Experts of a small language model.
Experts: 4 experts in each of 11 layers, 528 GeGLU neurons an expert, 1 pick a token, a softmax router.
Below are experts of layer 5 (counted from 0) of a mixture-of-experts language model. Rows are named router (the router's row for the expert), gate (a neuron's input weights, with its number), up (a neuron's input weights, with its number), down (a neuron's output weights, with its number) and show model dimensions 128-191. Each number is 128 + 24 x the weight over its row's rms, rounded and kept within 0 to 255. Numbers have three digits each.
Before each expert's rows: a language model's description of what the expert responds to; "gets" lists some tokens that make up at least twice as much of what it gets as of all text. This comes from a sample of Wikipedia text that the model never trained on. Tokens count by the router's weight.

# expert 1
It responds to: Articles, conjunctions, prepositions, commas and table pipes that link phrases, such as the, and, with, from, between.
gets: ",", " the", " |", " of", " and", "-"
router:092118150136138233129087126130140117142129121134150109121073123119178137132140125159105144154120096090113104169104127071141155118131149133102158127163127118135141155125111108156138122121124127
gate0:116091135113167131117138139124138143133087128163159117111151130106099109160105180139132164134108155172149136123123126120107129093138133101112128177104145138111118152111125171111129092154161127
up0:132128112111109124089068144122152127156121089123114107143133102124095081136123136134117151136120112122132120119137149167207112139150134158145117166109073132137140118103111119087161137128124159
down0:150159115119134150100132128106108133097097125160142124080130144113110096149134132136177117062150157091126112135141133160132129134144162118101115114124115122117102140135111127096118132126163083
gate1:142147155105106135146130158114104113132170128109118150142115140134140153083123143127132114149127119137102131125124114105129132112136153145078103133155145149105142145122137164145151123128123122
up1:135113144119100117144124121100113086134157131128142157081122136102124125124097150139143114160109098134141112126120157140117135124135148122104112181125129153136124127080099151129095158116147096
down1:164158112145143134132155127145150194121157140140151128177079135180124157094085099130142113130076159132137131098126146135154123117132111148133142122138132151132123148098131131131126137120121194
gate2:104136125111103134118114086106103140155121141131155159159192136158122127169128149133075126126143132130103145108122094104101149169127147106121109158111129130133136099123099122088141148111118119
up2:111126110144144144115125161139147176098132095125105114116075117089112134167115093164110121128106145127089133145124185127172142087127159102112143148151117153140088156141125108131112111090100077
down2:156118122099135026075172134100124101133136137116124161132092125122108131119136118107117146116123135141130164194104121131175123128106106141122147120106114125158117154141114118131100122090137079
gate3:130094091129123136089128139161125143101179129119125086157139089159167150144121134115134152120106106097111098104141146162137117067165145165142104135123136086138143105165137122132156131134135150
up3:122114140143139126109114154154136151146142083126130118134113160076145156078080092161094127084093123141127115143130161107113146125130107086096146125166112116165153135136120118117124129114087115
down3:143087148158126157121146111102121171161131153156104114121123159102114155114123113102126142099118109126112133142112122152109124138115142131064144125146092126125094171121135125134123097174115105
gate4:086113096113127181116127131142162130112114151121130092110156110142229117164101138059082137112104119126094124120104116118100152122169091103099123091125067108104139137141125147138128116110111130
up4:104127078079094156163088142127100133156128131139113132123080188163121171121138103080090156153115157122125151121098110102151128130104114103104103144126101076119115124122096164137112090125120132
down4:135105152151126157156113151136111114127069138103145103139125089099134101101108162110106098197140145125122088115150108151132146114104122138135105082120132133161164094130134096133114108096105129
gate5:119136076164185135132106077096121102131171137114141154116068124146118156110139173089118103127118147132110156135125127172110129082157080166133104159095195129123155147144111160132139131159135121
up5:126154126151141096137116106169151113074144114128110187139132122142095105149171086116132137160040099104164138114129116162118124158154160151128148128115096182146116129097110138109114123113185101
down5:095110110093137117116122154150140111091138154173138176118156105148090128120123169121127092128154089105138117086129133147131139099127087136112155113166144131149145164141115154106129129157161174
gate6:139146140178136154146130107168108113142120121139093123106170152148089134127147105102177092127080147145088156130150154131141089146100083134135147141081153157095110084113115161084136149083111125
up6:140121129126104133145118159117166115138145125159074129139156145136107148098085137085140097098106133142164134090131118134151181139104138149140129151167136157127110126109092104141128163138163132
down6:109123141144135119127141106131148135141087143169095116153135136153131115130137080128140117118107142111135120119153104161088145089106185118093122120121122126132156090127112129140166164137151111
gate7:151092098108122117135131100132121121143169102142099123134127116092141156128130146136094124085121152139123126122118131100150139111110148146106132120139124168169085159126116127143112131120115152
up7:114153109115102134130107085101141124159131091122152116094107121094147118131128124128107139090135178129150141150064091126122110091113140093086085096194095151197089187130133102142113148168097109
down7:121137137123099141121163122114131144116107129129122124091120145128134097172160134107138181100125162114107144103101131133140132130084130140150121096151096108126185147079142152140155105138161130
gate8:125145134101160143122098135112116132127100089140108101154138120107124099126171092126138090123089144149126132176106148131125088150116086109116135130122118104116127099151160140150178151085140209
up8:124131139123185113137102105135117131122150137127118070163144088124155128135142112091160112108123133163149127193118131141119166147167082126125104140134139133125145126121168105121144126115153152
down8:090146155108148099148135126081140144093125165112139106168145130091138142125139081130072058099128151141128129109152111129122082133126086174137105137130105112089147114160144145095129090080104124
gate9:160153143113160158119128168121139135136100111163121169137124097141112122134083102121113136133138119139089141078113110122155107146126113130140144160117131140131110129122159124112149109101141152
up9:112134132102108108152152083089161137131143134152121124129128155139103150150087153140093154116143125108103129153128120161095138164157117109120156122128132103163074132126130134107141125155125140
down9:134118134135141156103173118077162123120160184143136124144134104118133138082150131129151139141145132103125095128151102141136168147159115071094113122139150144125160107125101134114123117127105117
gate10:108130137141137109109127154131123138065139136142133131097146125110100116147153161086158114150140122104126129128128109145121090129155150113146124124126122131085111117159159156136116109129128161
up10:142146104109182120164140158115123178099118129133141137108153097126107125145148147150100126129140130116101111142130150126114134147155138145134127107143115127162142098116132102139116130088155136
down10:162139160099099120134137164150149167122091121131138094125090105151110122115083107130088120130181113077064077109164119158124162141145103093151118144123147105132109098146118081114124111137105118
gate11:100140156138144141133151153166110151115157167131105170111126137071137105115146126113126159103081106159125166122150136085164100160145155139138153142128149142113117107123122153139109156084109101
up11:100147112127153103172128106119157118100105144097129132100086118106146125109141128109146099154118113114134149126065157159116147156123130172126130091164171146122145087155105151115170143087119132
down11:122115126157120153107127155101145122144094152086135141110122153185131130149171173160136065110115092128128139133153130157086168112135143135129134145112187109111131128155118134121137111137122109
gate12:106218124125099112113102131136160098141126151134180158131141139116144147138104157111097108140150136143161124121107104121130145148077133157114085129123166103142102137139131147112113141122127149
up12:145116113108139133100097142119145133130142161122125120121169144118137138130058113137158134112109122128180130097145107129105141093138164168102145107147122160124137119137128107090105139093105119
down12:139101101070088088134099116145154073154136160106130102132164123090169079138108129167147128125151113138119140149172106174138168095163097142104153115126147145126158126124092142152141153109148116
gate13:180170092095116145168159112126114158168139145121098122129129140127148111149115130181124132116124154112155137140123117135146148105156124160087131103129110110120101135065094141115134119162137146
up13:147150113155137125112150094131134132093109125143086150109106153109109087125118123153078148107144129146150099124124111146147128127167131154108142160173123131099115137062176184107097108099145150
down13:140148125115129118163133112134126114114135125142150139129120162140117120128099087168119159155120144129080112123128144110102124071116124181129119169116110170128129102103099120172140100098122137
gate14:096115133187135135144151152162086120093084131132103110110105136110149127146150126119141150112132147134112099141153120102141075122086131157122130116129086132152162174105111151097144122142107115
up14:102120115119177116123137169176091105089052135126129144068101129151151162146123111118149146134117136121170107168145095113121126135124107103145128133113090152129137146087140124171159131137104141
down14:101097112162116113144084198138103121102144116100134137101125119097077122144123141144136124163093090142115139141110158081105112109128107136110159145137156107130151145084101155148128140103114130
gate15:108138114150106107105178128106120129160104108125093119111103139110114118150082139130145102101137106149166118110152104129130119115124131119121156102123133141136166111117116130121144116152135126
up15:119119130094157145086116152134136165133098137124124148132159148126112143159137126129091195115092163137117121138122147165145158121134110135146158149119148145104143168130135126124112124149166142
down15:160066113125131148123135077154129149129153137128145155097112136111092121129117110076136094125119116157113125115137158148127115101122126119162160125163158142130137142115106108125134106099161100
gate16:125135166122106083107139167158072141129087154147120162142136177101140116143155111142131093131134138091160092107143160123155088118146150163119117114091100129122161094125178153119134122102104141
up16:138161148121137101146123126174101156108114149128129115145095122131145088130118125130164151108158142120132096107126171177143098098115136156156112124113116103175148096138158124149156136157132141
down16:098121104154121160082165153105104123112155134181119098156154132141172130102113118161080114132146157129153147145151107111151078136123152141168146135079162141116150139123123120134131129110095119
gate17:134131108135090111125158146125088136100145131146126158115115122125150159127119107154129057156133167127128127145097121077113090138114163167164122080139138148186171107155131115120137169116150142
up17:114115140167153114146082086135153091142125107139100070094133129107115095121136168106101169101112100173103111153127153161147166093147137128109151158121107105097116136100082120134120093106136125
down17:151131135138156137121107087120146158117138113183156093084162131102129116149100152127154153136104181089115127139145143150126114120127111117153144117117123153169130147137107125145111090148120139
gate18:129141181134146068132130088131158113158127113085105130135139126136135128130143117121144149084189156147165116131143129091137128131123147107132099079105133159162116118155078096105176043120105127
up18:109143107126145129106137118133085132153168142132121146063122118142160124139149149136135124163122095124092176142155102091138119161122124164143146112135163116114125148165102136141113112118098101
down18:089140109091107166088087111085137146103140162154119170092147113145152144157181114147132112136152121107115120161168143116119151126128147142130146143103133128089182138157185137161135122071116162
gate19:157160120158142113134123128152143106132145185122126167125112161101135156131078098169127162129122156095143090098132148136132143125097130101130096139179146088096100164140147091133164134092113083
up19:137117149129120109126162120132068118130144178136160116136153134173116038125145169096140135132141145098067116091112099103138096154106125169113090138083078145123152181132118142144124142130144132
down19:104100144098123132156167145099155167151104076149128079099173148102134154165147154143172099167118146108165119078111089134124118140133116110138117134149096096124161113101102194126140106143091125
gate20:118132105154078145105111128168154168121140153143139125153143105121139169113165112171117108116106145135120115112118085119156137136142113100145098119154107071118059120126108166137109097145142135
up20:109114115149109134111104096161125160090125173150105123147140105134133167110183112184116103126113139159125116102119094108140114152140112152148128125149129085139079149110093149132118139138116124
down20:113122134178142166084100103128166153113108123157116114140115128138156124140123082170131144135081122139125127131115114107127119144169107104133120140139130068147114144170098138151106131127126119
gate21:097124092078111173112121135123101126141076095146148117138127149068115122167098154131149151222104148118126105136128093090119135109169112118090158165141124133130088183109121125122107135125151118
up21:122112143152094114139162157188167132140148121104125152143119201102109133151137134145125101124152106138170152165157137116103115137129069108144132148098114089092134141145107092141110130122150136
down21:150145105164136129132185158160151139127125101124139155142113137086123139128133148107112133165137119137170126123136175096114141161140090131125151102120151103113135170146101150122111094097104128
gate22:153086128111092096159129115166113134094147134084089162158147108107097124172152123134169093126091124149126128180096072104168107129124197095139094103116083143103110131117126116131115145159133112
up22:137088156158189148164099109129138141145127152155118111105153122063128135112134129120146137144152117102116162164117088102110148078112135159135146144060110165097127119180155122181127094139163063
down22:124115116118107116151131142128095129123087147120134148128119082135168131141148090176144159108087151136172140091149139124137121134136137148115141108093133129110173116133126129135101113107162162
gate23:101176156110104151103143132145161101129092160124126129079118137115133163110140136113130164152132148155150128143130146145130144120111120143146143166137148131134078149113111128131111126149179141
up23:137147113160087137142152132087097145167090114111144138117170157119135099130101113139126142125112139151104125131092148153109109113114142156129099187162134142142122116128123140092154132099122094
down23:111115136110125136116122119135125111126119127138149123127171175140096124124082136139135148143168127113151182086117150176148139090134133140115102131156129118112102102124128122104162115131162142
gate24:133134132150092102158137156099122084138088112128125133098161166120109114097171109120112105124087097136117121096095132132103172142153142125134110122126134163127084158114162125126118141076131135
up24:122120129117150157089108120156137155112123132125144097107091107143144159168119123158144151129159165100131156159147128123178107099116108133108150143142115104114145093112096136154120139170137105
down24:095132137112090127127126095111129141107151103140116159113119092110112093127112138128085139166126129127134139131092156129149115152156093122148109114109155098109093119149156089132162085149178109
gate25:109125166137142150099133114152130128149098125110139099134146157146142133096133101193177120110083131125154138137143109090089123162180107125144130141142131098127080109071073107135148098180129154
up25:129125169109099145137107162133095124150148093146109101104113165081111118133130095132136173139125116146177128103119148153120127147101124152112102142141107125070108129129122107121119158141183095
down25:077121132154096152151146116119150162137100129099083158179099082087101138128144112168151146140093130151145130148127139155130136114069139114107125107112096063142108147125109132111103096137106135
gate26:111146119113148113130116103115124144109109162148147174109129097122124130115135094092132137100160137065184154112177150146097148146122100163092121084139110124183149151128122109123069145164156147
up26:139139110102125142105084076145137125119122100153136159107122146119123099126125115121140147089114106092174137122131193114117103127105133132085124112067136143136122172122117095131093152154135135
down26:137097130145134106113116161147124161121126150199129147107160139124132112148144127110127091140189160123137134093116103085173155098147143153118144171133095149124117137136106136116100115152126136
gate27:142159077142145101174092104146157129132148126143140107141106111083129152109109137125122095113149157118126135143141104108161177145201126151134135126161110129133114125100096114152115159134104110
up27:122119170162161099147121069119145147129087093139133128148139132145169148118100078106103097104137154145152139155124107158123157105109128146171097109127174142104085089121084104151092138155104093
down27:118114086107127083145109122100076144150113145140154122131147144090113105114116133174120110147132151121076132113146121123101121123175114139142139117093141132121128147098138164108100158125119123
gate28:124130112148092096146133110110109132159118082091140118096135129096143132141111107119121133157136150133124159087088138154197136126140106141150169135137111129107170149100124125170111122127109068
up28:143127119149118144082130109130160120137133132126158103097126129107158160101114113166098144155121135105121130120124116148161144147130134167092166153140101108144154142128143105089121131154122126
down28:123147143144122101054126138125090123156129147092099074112137159137151116124116143135128150104146125123142140122131148113196112148129067133144127119060124135139103144098147153158133061147137121
gate29:169147144145102114120063165112156158108153083117167140126150142134138147133134148102133104135085129113159163097161136137116094136112145145116094113142125133138080137142132154142139120140097140
up29:167116142137119122138093146109159168179131070119185125110158094098138139124112104163127137122091145134129123126139102129151121136138145135130121169142144155104121122137150133146122112115101178
down29:130103151121130100121098126172146082148129119101135162154165175128154147100100121093128136140108130137102162106125108115115149093156111154131163143148120142136147120110131140114103116084127155
gate30:113097117100133118112120124149135079135125121113118132089132203147123167112127127138083104118108123141097130099094139138137105132128121137119137070111141139109146130162121124115142131151145095
up30:109140120095173143091177168113156123120103107122128104109122174150129168137115173138157165175149161145102083114082146116133091130110082091156138144134139173154157118101196128137111149131158076
down30:122152163193139152134102165125134140113145122136161125131092129137137169120166090122107106089137105096132126072154098140149108146150156108113088137120142107126168107166165143107080124098122091
gate31:144126138094131167134132200144102178108124159137135116146133138123129145153157167087116137103142131085140156144108158177130125101119082064067122144127137168108151139124120157146172113131117171
up31:145140107073101121125105139141145093144159127080095122182157166151123123102173129175132122114132124115124117151150136126133127088102108179124134147136143108120155133128102081128127112122134134
down31:158101123104164135116138120166113123106130102135143115116122085135147133121098149124134138144107133118169092115097150127139104155130104125137142090138122120106126105121102074132140087165140141
gate32:116150133069159148124092131144103124130136142129149110128106113167143152121134128116103122193166117120100142133142165105154110100135143150118148121136141093142122128115126152113126168098133114
up32:099169149091161150133108126142107111147120100147150110112137125158132146139127144112110125217151117120093124111128148088146116105125126143139133164115139081142142112118123143131116150126134127
down32:179152114147124130099102132141112106122162137131132109094131152108152153133100171091143139102137171145090180119134165187151142131126125117127119135111164161171147152104088126096166143109126142
gate33:117134093153118174102158119161121157148135119133108143092124139091109124091099162083180143120124118160144125097101137106097149134081125122149095153112055159099102077164088119143118156124133131
up33:132130111139123128125171117199126117128089121142067118128089131146105128154110157145094162115108115164100138075169118156141168114059100094116130138139103130114110139129105130140165144114110129
down33:112123115085125174110141129165125137104135104165139095150145121141125134177165103128126095101174104155141159136105114130172135123142100162103135145153137099125111130143138149106098162095137136
gate34:138163119100099115112119134100126118099153126142132118121142143137161140115093169139137134141136115095127167103094154117122125120184130098138181139109094099178147110140140115139106137115109121
up34:154092150122099108136193115167146131114140079149114164104108131128112117133151123121146148099100143097149141146134123169139078097139118115135174139135116135175153144148158134121106094114118133
down34:139166097151102147133116176124138139099084147138125169125103121149139152150148112137123119138158110125081146104153132083183101139083119107152112126147146118127131117097117139170091150066153109
gate35:114125147157105134115123157165131153157141118109151149143118111125127098129167122135145114170147171159108168135145139125145080126168130108129138171110135099123115123149138121113107127085141124
up35:116113102139110132125121129118147134074110155132125116115140165091174143112079159087153127122148136115128098154117086129146167113097116134120092117153103145139146144138142145187123130155135121
down35:128127172115088173119138108099113139114073135092101111126137155138154131145109159137133113101140151145156132156104110129136162139092183123105116067147131121157162092134143137150126123094125137
gate36:136172164129153156139170138114164144145152146087130127091121153131118131164108129090128147122140137136122158102098164104140135101135126144117165069136121141107132146162141160139124131140177129
up36:114089110056133103119141121107134133132117141166118150118108135103155140095145139170121133127137112145166153122136113141142098133164110124136122176134113145124109165090146158107112124153127173
down36:163146125174088070110123162120147168128159156059135100113158098164121104152186125128139101153120120121145119118110174184133080110138122093130104113149106139130148159112139134191149128144125131
gate37:104142109112144109120108172121115143123084112147143067130113129126100124125190090116115145126135141130107125154111154119131132114099135111142143156139118124110140181079108150130126137125108156
up37:104143125129127129138099135102104119155132127122114143149133138114142143114134143142115125174118121142136132122123130129134098123104138127111125120119114138155159158115105077115109139122174088
down37:087112088140133120153082116118147105116151129151149147119108166118127165140132109097120131122117106153112083130135116107125092120130128163142154120141122105166153126113103112104116117140089135
gate38:143174149113144146117092129118155124179137117144129119142125119127156129094176135137113167131191136130122127118156131136118138157159102129102140160155167134140136113101167145156115137113128148
up38:115122151121093139155166158151141164128151130111133148127141109085140144148117149148203124120132120139160133131128148121146128135089139136148125138132085118094118118112136162086146061100125165
down38:120080132165183103195162101111166113141151106167137121123130154134117130116124138074155163136108143158111100114118152164116131142127095167126103114139115130110163147118099118151108145118110102
gate39:164085153111136097128186160101127095133150126139153133159152144079134130115110114101116114128159130107111129149131122135082124142121129118115170121136159116158163126122165113136154061098083104
up39:158116121120095170078142126155119129109163110139140151139129136111092105165138123124132129111129121104145106138227120164132157106157131143102122114135151095124137135134157141127114154128129131
down39:116106107171086166094124147157115119131166127105143065161156104131111120070171146117137149113147139146134115121146167167108115129115109173107112130115154161092141080122130142096133153096143108
gate40:119133123163149105144103142141148096090150110131095144121107130173134105106133141114152114134116095113131105137137110125139120140142103121109202091160112153101139174151156137138123120112094109
up40:136102125152120144126105106102163147083110141153155123136153132130138116142103133142117104139124132125117127133150148143109113148198131130147141158085151137157156098172145102136124102131098118
down40:151158123125152151147161116111145110106133102105095110144133103118143080145134130144095169140076136141105115115152150152131125131126124139119099121105158120099129130108091128143097115161149119
gate41:128168132129176101143103107136117084122155135152141144126145146122124147180154173131190106127117143081113108061119151131143103129116135167117156141114123134147167106132119104144138104135131126
up41:131128123142154097122119126129140090086111129124141098143131137094134135146128131131131095128125106059139126129125109128151143161115092117079102130151112125150112118123146148129140089145116083
down41:109094093107112148134114153122127102090098108151139147119162135133112147128124117135128126141142132113087105116120111175113102139131103110154117116115160115095135119122092113132157103093095118
gate42:169099142120120128105109126195093149121139132122174165152140152135168147129134118160153105130144151154151113140077114094148131117118099103145172147160130135103152117116105119094121138127155132
up42:110142165108137090090120140175123120129137142109133110103111112100130098147112104116091139112116139106178135118153154124130121125150141090134112115121115144124104086174139091137119118120143107
down42:180135103131154121144152139161115119089065173131108121098141123107177121153109123191137155115169119128173170133124131120110101110167130150135116126179082097115115133146149072140137169118145104
gate43:108133151159137131096093075142120136169150163061148149126125161153163110111101138065088159156131100148082151142152117173121074073137090092141147115132129146131151128144155126141131106119123136
up43:137108133148081126123145112108124163083100119157088138090167125158102141114111099190115111087113115096110144128133128116112135177118148168157107123136109117114134140134146158110092112139155105
down43:159116113156145100128179144090146143100099109084158076136164115151115180152136125128157125157099136146107127156077142123155127141130102124135151125126100069168146125113100160172093118131134086
gate44:162131133119097108137088129119114108116086123170130124133132138097150079162123122095134086107092135113175136102163161094143117142168183130078128124172149114124118124140111130146160128095135148
up44:158125123081083111156150143113149150129113108140118132134095119107106113122128131083136143104134127125161108129181110077116121114092167162099084107139092136127174118122083116150122163122128161
down44:137102130114103114148202133140124119140086136163141150101086133130123098161129119119096170153118119130107168124103102120113106159142190117118116117182123108089162172131114151132124106148157157
gate45:156077115148145132138137113174127147128161133145127101125112145155093167119165176130116137167158121099087180065149109165141145120135119101105160077095124119126103117135149128141089124151118108
up45:100118095131134148130132107144152111158147152169124102126097128186088149125149170115138139142148148108161157145141123150140109111147124124108112132131151145125102144112125127094143110108112119
down45:107078123116129124122130145155124129166111124160150129073101070152196139165139129123133104161132119151109105159147105109139170123112094092131156117142136149130080104073103149101088106132120161
gate46:138127108154110155111139117141115095168145152127144112141149141154147102073132133119062118120113124144148133142136125120152101094115109134105168147134148168122135111174085144132144124132145131
up46:104125146125107100125135139147136154120108127100132146137146127167145171201111094142172105124114106094147112132103126158142139160160129115165115097086110093131133157084164113126064115121121128
down46:153169148131154115157141117123135144108100114112132136129133141148101144167065096156136114129152090096137144169180092124083160103136142109143109162118122094124131131101119159160082127141091111
gate47:127123122083129126156160102116112118152154164125126107145151129090107109101127112110147120115090091139118139145167140128129123161112138165117164133104141137105124176149133120118206117114134155
up47:108113123135121134139124158117095104107106097158127140093125088145139109146094134149151131158119152129121159116102133152116105134158122128114141147117150135123142154134068113080138103120117115
down47:128100138110130141134126118135141116118150072136116160158098153119116144108104143135106086128116110167130150085126157156137109121170133116151129121142157160129121152175116093140121173132090146
gate48:081150124171179146140133148127116139127110100065130128143096166079157108115149123107108127128132154136155119110114147141119112117139097108093109137154158086078127131140151099105120113112152131
up48:143119113063088119135124134135144124116149155189140094139125092155119197163107105119124150143103101134093096134108101121129131131091123113146110143107117152160116127090112154165135196185080132
down48:151138142145118099115159106060165123142097124151133082071153133156142112179175092207133120123115182121136103151107160082153138155116169125124172102073138085145150142128103116098134143129132132
gate49:122141090130086141113088114129100132119109139109142122097128095127163159141090150124121134074147110116084104098123143183115118104099120120115144137119163132153162128140128108098165179096108130
up49:116132153147131178063108090133125156093126097118122146110103075155147180116137158151116129153123121146109095100141137133119093137105140128105167110136155090133140109105119094140129169108140126
down49:139133097107133098115094113148116122084092173134105094117149099117105125124125107129115105113122179127109139153158128094137106131113137137101117162127102123121105150148144138107142152126148164
gate50:133168144142092158093141130129124157104109129121135135162137134094106097094106141113142153105152145112112140112129120156142110152156116125123090127090109104135119115153137109136135140157087161
up50:134138102106144064124159113127139155125120139140134118118137067103109099130148087076133165152107126093145134154153072128122143144124113121154129141147144101123098081117156134139150128104148079
down50:143132160117119109118147089171117121117133106097157129118167149095142170167142137117131148171120092129137087156144111152129142102109176058123154094131150127128117109136138123087092147108133087
gate51:115153124114144116146123128133125141156158122150108158074107115105094126112104113145108115133148142150093120116099068158149136114095105117121136160118095105159119139146153107132176117100136178
up51:113119124120153119171123091088101124154122116126090105119075147113125121142096132131147097089139116153099163123098069145097137156126139116117118106134128157105111144108157136161152152143163152
down51:137160142140096117106123158099125103106139135108094169179135110157136114141116096126145109107139082149131123127092064123096125143141144092155142134165134157110121095142116129157135113088138130
gate52:131117126164117117104106133150117090150125136103134119131170125103171110118096142158106108110124150167123118111143145171117154132123116097164141136088087118099113115104111130137089122168130106
up52:141122139111155131125108109122180170112142134135150125183119115136112116131140133043142154134162116129099113135141147129145127118149113144127096101120116099143143155146140138117142196114105100
down52:157126122052128130093123155106116120123143106115155075123088107091158145146136101118133111143125123151128137123148127114137129134104084147076127116103126078146162111141133144104128124117137136
gate53:125128140140103140100166134140142106133180122154161120188171160171090149163133102165133150129127136127156177163132139095102099115173116130130147179124151109128132119110094096182085130158137118
up53:152132144173096134099154128163148155117134144162144092119132170080126133151145088182113056164086107099152109155118098125121111131141109137117139142102089146105122059155120123160116141187167137
down53:107163141171134158109158140115112106121126119169160104133091087129144119126116164184141140185148097155124141139165141088138116156092142145103121129113117128122136152153108109118138132159130164
gate54:136152161140151062134128134133106110157137099140078159100115152096113123124127133133128113090123120109145164132123145101099129105095115161123135143131117115125132142134181160107100083136157100
up54:145127093151144072108126136169187131146117101155121161103059117151050170111125146103093159138108119128115107091144131095155110108111133118110126109125074111132169144177127121150164128154104103
down54:143100129103110175121118128170072160126150101125139143107142146132165105136166133154149122162098151100111108143144095154152156140106146135159123145135107108120140123129133128171144119081117117
gate55:130124128126152090091097130112104151119133129170154143084147142106146129133150157143146117103148101125087151119172125137107159131109098074144121137139153134160102111151092137137173148120125166
up55:127145150173118085126050153141160100124125138105098178078190171116090150149123144110148129129089157095124116124147123151112173124113112140146147126075156123144138100113170143131153115144167106
down55:169138164108110147127089127087133112163142119116101120126114112165141146111152084132137123136144101149120120121098176103083157145121154164127152129136130160120130149125156163152112104143177150
gate56:117137105143102101105116135148127144123104119155141108118143161156123153127115120093153079101182140128121144114138122114160153105119189121146113167081130155093154130136133109139090085104122184
up56:119118118145140117074100124101106145139130112136174121120141148130127167164151118101115100109150136108142100094143122134122128144112188111117074137100113139077126125141152109131080112105095142
down56:108105133134107142169136093119138099137148118169114112112117154137167127130113101098147118125126113134143161125099175138136127120147143150150096156140138168161079135154108110118134076112112082
gate57:137066133114118121134140113139092132125135154121117123106142102141112168093113113128126111134138097129147124148127139158100151154156113113086121092111113145140165135106146106097123125160157086
up57:126115158115169137159148121121125118088098155140156105155151173099101132147086167102165125095129101120155112117164121103139124128122126103150129113128168120096112140101135128142167170095135085
down57:141159110095131177117140104136123130122104125108130164115173129138142105151123122169136107116153110124138112119123136112135117126151166123166165110150116108089108104095121147117120141115123073
gate58:143125131128136160115134158134152113149107142087094131136169134130163172122112159099110116087135157136164152144122115098133124178204116124124111095145143150107164111142150155093116107138150116
up58:152129103118094152147115138120115133141120091146127120102123116139123118092114186141115131131145147102114140165120167144112110115111116139130145130133115118160154144131096125127084116099101134
down58:111164099125130121059128104122154145150110129122097135128121155107140143160135098138113145144160103147154143136102094127135196102108079123130128165127153135144135112140111157133106124126132163
gate59:173098143141112127131147134127124104148154105126145142139119159119171125125173065121066169120099114128143141154104100157152124123109149173125135085091128127103116133099112150099120172078094123
up59:110155121103138135114107131134159112153187110103124076092144112119139143137087104076145118162120146123145074124136135128158111119112100146139144145154113113106103117132134121143120123152131136
down59:151156126122136141137128128092093109109110148129142127104143125112109150143100131087101116108120121133148101120074109135117165148098109154144162112152170147100094155138159125118154146160110135
gate60:101134117057121137089103131150106084126104117116133156129093107135158137131110107146112159124146155165114166128109125154114085104128143131115151122119131124135135161122127083128151129126117094
up60:157128130105117152133114123103111151133136090090117157135122096097135127076114151167122158169169142136159121068120116140135079134127145107100169098107107120126103138083102104119144149120122122
down60:095142167117073122138106136080111179151128167112132123144104113086153133148130110144147142136165133148171197149142100118094136138094111124110159119143132148143126100136136098121134118142109158
gate61:123119102160135163158131178121133162099179115110121136133117151122096136166095127135140124137145148130151160143114146152171137182123120154114152111075113145153139099151114116111093158119100100
up61:076158109132142121092176167171113154157148112108126142137113129166093144156140153094138158127129140130117138187135127100171165142158125143152159155127110136145146092128102145148118146145076136
down61:098150094113130092156091120180128136137127145174139185113088149148105122124112144159110107117119131204150151126122127150141154151173143123126155144134146168118099172138129107119138114117093122
gate62:106126120177088150135117135098160154094127111123080148124159145135107111153125122099132112119094075080143098134083155140145144162136175125142162116114084133153162136148146190125113103059137110
up62:107116123163125158127127082128147145135123139076114124119157116162176109121091110095142110117079113092118109136098165123103140168181141139166142099121119143139146146124125148128152094145140149
down62:148138184150133125127146164155124145142184107097122095121063151100083126119125093119109125131105138125136117142104150118123113103115114155121137128151136073137143125116123131126123131105138176
gate63:086149146171131138142101162054090125094151108152122137133147143120150137126151142141178123118151099125104131135125133131119137117169121113109113087144156168081141095149140173134144083123121181
up63:168170149150116120137115153149154120154135136091091108117151138082134090106099161129137105141131137138125197133094173162140105096123162111176118113132160144091128094142132167144144105140123124
down63:137109135162129136103112147074107093149118082117121154141126110124168074147125103160119150081107125128095136070156108123130150141122132142114113142105128125142148118124131108156107133123151110
gate64:124114123132118145124108135118116147101125113177119152132136086161148153124158105126159115115140112081100115109126131100123137148157112153128130103159127103166170150121144155141123115110085107
up64:081133119103120185128139166113140143124165107146103129144174144141177147115141140089142125115154126113120110113157105069132120185129126182159137147143127121132111151139141155151122122107085141
down64:118108095123101165104167138148072148097122121139116113080125140134103141155139099140097138136149112080131102115100135106132160132173141124106135082151121144129168118141154103153095067123159120
gate65:183147145139097130159102155126112145150145095138124178146122120144084124135104108141091130120114159119148113149155135095151134138189103121151144114099163105136157114165130118117131128119111088
up65:101124135163145158135128113103072110180123127188128097122104130123154110118128109128127117142112124127109114100135129133140171144138106115091163128144162089098141145139142154092152130152115136
down65:128114117121138125108155180144107121122128157103125119119113116086113148101145127131150138143133117139119155144087145124135120170136114164115082121130122168164076088111131124155084124144076155
gate66:150140115087145166126098103107107127130121144110152139158145140167141119152137165119143118118123123161083163096139165120120093114164134127118151123115115105119142076096129128112102122144125126
up66:129134150148086130078114126134150158105148127131100148159134137100118148100155101126136119154125127137132134152107064114112139133112127134134128160089121167187124168161131118173134127108122139
down66:097098102123134128113098092132134168110099128134063132144161114101111101101150119150088080129100142133116100125131101136131134122138142119099148159105140131154098129129157124135114170061116126
gate67:152118149144124134121084102079171133133145142141121141125115118125158159127117116135117155160119128138125120105116141135120170131097094092125157149130082145146100133141120148189134152146137118
up67:145149074125131087114124129101152134097133101135085151091150131116113118099142131142105135102143144168118101127079106135181121159171125137128123153148086132120150125133144143110123098137161115
down67:164112138183154121121145096090120145091064133129122133141106109170113102103102140137122141127176125096153099077136126096115118161112102097122118154096128135079139135133113117120160180098117116